{
  "n_experts": 32,
  "router_score": "softmax",
  "routed_scale": 1.73,
  "groups_per_token": 2,
  "init_std_router": 0.0177,
  "lr_router": 0.000189,
  "tie_word_embeddings": false,
  "beta2": 0.95,
  "max_seq_len": 1024
}
Below are experts of layer 5 (counted from 0) of a mixture-of-experts language model. Rows are named router (the router's row for the expert) and show model dimensions 640-767. Each number is 128 + 24 x the weight over its row's rms, rounded and kept within 0 to 255.
After each expert's rows: a language model's description of what the expert responds to. This comes from a sample of Wikipedia text that the model never trained on.

# expert 18
router [125 125 129 170  87 115 124  89 108 153 135 154 101  91 148 119 150 158 144 123 168 137 132 136 159 123 132 152 159 141 156 125 141 134 117 144 176  80 103 133 138 102 124 178 118 136 103 111 116 129 189 151 155  84 139 141 170 103 129 126 133 100 126 137 101 119 156 131 159 158 107 137 128 142 152 109  91 114 129 119  85 121 141 128  77  98 137  81 146 133 128 105 113 131 176 135  99 124 132 145  96 108  89 107 128 143 170 107 168 150  82 154  89 134 177 174  81 162  96 121 174  95 103 108 119 148 136 157]
Description: Word-initial pieces like bl, tri, bi, rec, kn after an article, as in blade, blind, knock, plus used in technical descriptions.

# expert 7
router [125 157 129  88  78 141 109  96 134 158 122 109 112 128 167 123 124 159 125  98 128 101 190 119 125 101 133 142 138 115 153 101 126 130 113 148 129 137 144 118 125 106 130 131 143 141 107 146 136 141 101  98 118 118 128 125 172 101 146 111 132 105 160 129  80 133 176 164 180 117 142 133 149 144 146 112 151 139 114 162 118 109  81  94 128 114 138 106 149  79 128 129  95 101 169 141 134 131 118 157 129  89 130 133 170 180 133 104 167 141  91 112  88 124 129 132 132 107 138 124 146  98 106  82 128 137 183  57]
Description: First words inside table cells after a pipe or semicolon, such as Inter, USA, Retired, blank cells, plus reporting verbs like announced, said.

# expert 20
router [ 82 161  66 150 120 101 101 109 128 165 112 158 167 102 136 101 125 169 141 116 149 124 135 117 117 121 142 174 117 165 108  98 116 110 147 174  78 118 139 140 103 142 125 114 119 125  83 143 112 138 151 136 172 123 115 140 137 115  67 104 110 145 138  94 122 143 141 123 187 168  99 141 127  75 138 119 142 110 120 136 152 168 108 132 101 142 110 151 132 133 126  83 126  79 124 144 137 123  97 173  91 136 139 105 104 178 128 104 152  86  89  88 125 117 146 155 120 111 128 164 142 139 129 119 141 123  82 121]
Description: Word starts in government and political contexts, such as U.S. House, Council, Committee, Liberal Party, the parenthesis before MP.

# expert 2
router [104 138 121 103 151 135 122 119 110 134 132 153 150 124 153 114 113 176  93 117 143 131 121 102 152  80 177 127 124  94 153 100 165 139 101  93 153 114 111 100 121 135 137 170 132 134  68 146 104  78 180 119 138 135 149 141 146 168 105 122 112 116 122 128 176 145 153 147 155 123 107 119 139 146 117 105 132 153 134 167 108 149 173 149  70 112 144 152 114  72 130 102 121 105 133 139 100 144 106 135 144 167 105 114 152 141 161 113 137  93 124  98 127 155 126 164 113 128 140 167 123 115 139 160 183 179 125 122]
Description: Percent signs in census and demographic statistics, plus quantifier words such as per, some, each and all, and hyphens inside compound names.

# expert 11
router [111 159 140  80 138 154 146 143 106 188 137 147 101 166 105  85 117 125 108 133 109 102 122  92 142  98 146  89 144 151 131  78 152  91 133 136 136  96 138 129 179 108  91 105 153 134 119 161 132 147 141 123 129  73 147 149 153 152 131 107 131 110 109 138  95 163 149 104 141  96 103 101 120 142 139  84 104 145  84 141 150 103 131 109 115 115 154 125 148  94 124  91  94  73 131  97 114  69  65 146 111 125 110  90 122 155 107  85 164  76 120  90 142 142 146 147 135 120 130 112  91 121 162 101 142 107 119 120]
Description: Prepositions and verbs in biography and awards sections, such as received, with, of, has published, awarded, plus award-table column pipes.

# expert 12
router [104 122 148 152 120 119 139 108 128 202 159 131 108 112 145 137 122 155 126 134 184 106 150 154 141  94 114 155 142 152 143 103 205 114 117 118 105 125 134  96 121 110 123 130 138 108 131  74 141 135 172 135 147 102 169 129 135 122 107 131  97 141 167 145 108 160 146 128  92 164 162 106 133 152 123 100 165 135 126 133 111 149 102  76 114 170 117 157 162  86  81 121 152 124 148 138 150 113 115 129 118 151  96 115 123 143 113 103 130 133 123  82 111 100 140 119 165 104  98  91 178  98 110 116 146 102 134 100]
Description: Line breaks, the Preceded-by field in succession boxes, and pieces of non-English names, especially Latin-script bytes with diacritics, like Sulęcin, Valletta, Petőfi.

# expert 21
router [ 93  89 138  99 112 156 165 166 171 148 194 133 140 105 138 107 108 134 136 142 130 126 146 134 170 117 142  72 135 108 154 133 140  98 128  72 139 113 141 122 140 122 162 161 127 120 127 114 149 134 136 110 147 125 113 142 164 121 139 138 104 113 138 141 138 123 144 129 152 119 131 153  70 166 147 102 174 167 146 156  91 141 143  92  93 130 162  99 117 118 107 119 131 130 105 150 140 120  91 152 119 150 112 110 147 111 146 145 162 133 126 109 139 124  87 115 110 134 108 147 105  99 109 119  86 125 146 133]
Description: The apostrophe in Women's, the pronouns I, he, We, and word-opening pieces like we in weapon, un, su, Li.

# expert 24
router [119 127 145 145 131 111 133 129 131 136 117 139 123 139 169 115 111 154 105 102  94 111 107 140 131 112 131 128 168 145 154 101  98 103 112 120 156  85 145 153 169 109 123 129 134 106  93  96 181  88 146 140 144 116 129 128 145 137  83  76 115 127 132 121 102 112 119 129 149 160 118 123 136 125 110 109 125 129 136 167 152 148 143 108 136 115 164 127 130 116  92 112 133  98 189 113  94 165 135 155 104 160  73 143 155 144 121 115 152 138  97 143 117 148 139 138 139 114 133 144  99  92 152 105  70 105 148 133]
Description: Forms of be and become such as was, is, been, became, plus adverb endings like extremely, undeniably, in narrative sentences.

# expert 25
router [115 131 172 141 134 113 179 106 141 166 131 151 130 125 107 107 126 150 109 131 168 130 114 147 152 127 129 113 124 161 140 138 158 131 121 133 123 144 119  86 211 125 120 135 119 158 117 113 124  86 100 185 121 111 111 161 144 105 143 144 134 120 141 121 142 167 157 159 116 121 109 143 171 135 148 125 134 135 170 167 106 124 139  90 125 101 135 150 105  63 159 107 151  93 150 162 106 101 142 149 123  99 108 133 145 160 151  90 144 123 127  90  90 166 156 174 142 107 125 116 129  97  90 112 147 127 152 125]
Description: Prepositions and subordinators opening a phrase mid-sentence or sentence-initially, chiefly in and of, also by, during, when, between.

# expert 16
router [130 134  87  79 122 132 131  76 104 131 139 137 136  99  90 100 170 127 120 127 131  67 173 144 141 142 133 146 105 170  98  96 121 140 116 134 137 131  95  87 137 170 146  94 126 126 120 113 123 131 124 135 145 130 108 133 114 168 125 134 135 149 132  99  96 138 124 114 112 159 118  85 169  84 101 112 148 133 175 137 111  82 126 121 103 136 152 158 149 128 117 139  80 108 133 190 128  97 100 146 138 145 107  96 103 134  92 112 165 184 133 106 116 185 142 139 154  99 132 139 109 124 102 113 141 151 149 121]
Description: Pipe characters opening table rows or header cells and = of section headings in sports results and track listings, e.g. Result, Rank, medalist.

# expert 5
router [105 154 113 101 140 151 144 141 137 108 155 138 144  97 150 105  93 133 137 136 170 117 143 139 127  72 126 111 167 122 146  76 170  90 148 122 158 176 158  93 127 139 142 119 111 139  63 101 172 123 148 128 145 119  88 126 141 151 154 127 117 104  99 131 126 111 145 124 163 158  89 113 157 158 169 160 130 134 123 136 106  99 139  94 150 119 127 150 135  82 145 111  88 140 145  99 105 165 130 171 103 160  81 132 112 175 168 114 131 121 114  99 129 176 129 136 160 106 151 136 112 124 146 109  93 158 164 140]
Description: Pronouns and nouns opening a clause right before its verb, especially it, he, they and who after as, a comma or a period.

# expert 15
router [ 98 126 131  99 104 131 114 104 169 127  90  95 135 132 124 136 140 147 104 145 102 150 145 131 175  88 150  99 148 132 173  60 169 108 161 125 154  90 105 145 144 108  77 185 165 139  97 102 137 133 118 151 122  85 106 141 127  86  81 152 112  89 154 127 107 138 135 118 130 146 119 137 133 161 143 124  97 110 120 120 117  99 111 135 113 149 149 140 131  90 110 105 131  76 173 137 107 123 149 183  97 123 126 122 121 134 149 110 137 126 141 114 138  92 138 144 151 125 120 153 140 143 132 116 156 167 162 129]
Description: Short word-opening pieces after a space such as co, du, ex, e, al, as in Cotabato, duty, exhaustion, often in geography and military text.

# expert 30
router [108 123 124 127  88 133 117 139 178 137 141 138 134 137 127 161 133 134 108 116 123 143 110 121 111  77 137  96 165 198 115  91 180 121 109 108 110  77 125 106  97 148 164 141 100 119 100 102 148 144 117  87 194 114 103 161 109  87 120 121 129 100 125 159 100 107  94 127 151 121 136  91 111 131 107 134  79 167 135 130 119 104 141 118 140 111 155 135  96 111 135 128  84 103 134 124  83 112 130 172 116 153 158 114  93 135 141 103 100 145 102 150  95 105 150 106 145 126  93 148  88  69  99 119  90 157 165 113]
Description: Line-start dashes, pipes and field labels in infoboxes and lists, such as Coordinates, Born, Genus, Location, Website, and their continuations.

# expert 3
router [112 160 107 135 119 126 152 174 109 138 154 170 135 127 180 135 114 110 126 100 135 128 167 168 139 106 141 115 175 126 117 167 191 122 136 136  93 123 151 134 195 139 123 121 115 134 124 160 128 122 139 142 171 121  99 144 113 139 134 131 112  73 131 134  91 115 132 187 146 155 155 140 147 170  93 118 139 133 163  77 144 100 120  99  91 149 143 111 137  68 134 122 125  98 136 119 141 125 104 122 104 140  96 138 132 163 168 135 114  93 131 153 109 108 184 124 120 100 115 122 140 113 109 114  86 109 118 104]
Description: Words in the short description right after a Wikipedia title line, such as cyclist, footballer, bacteria, team, plus opening brackets and infobox labels.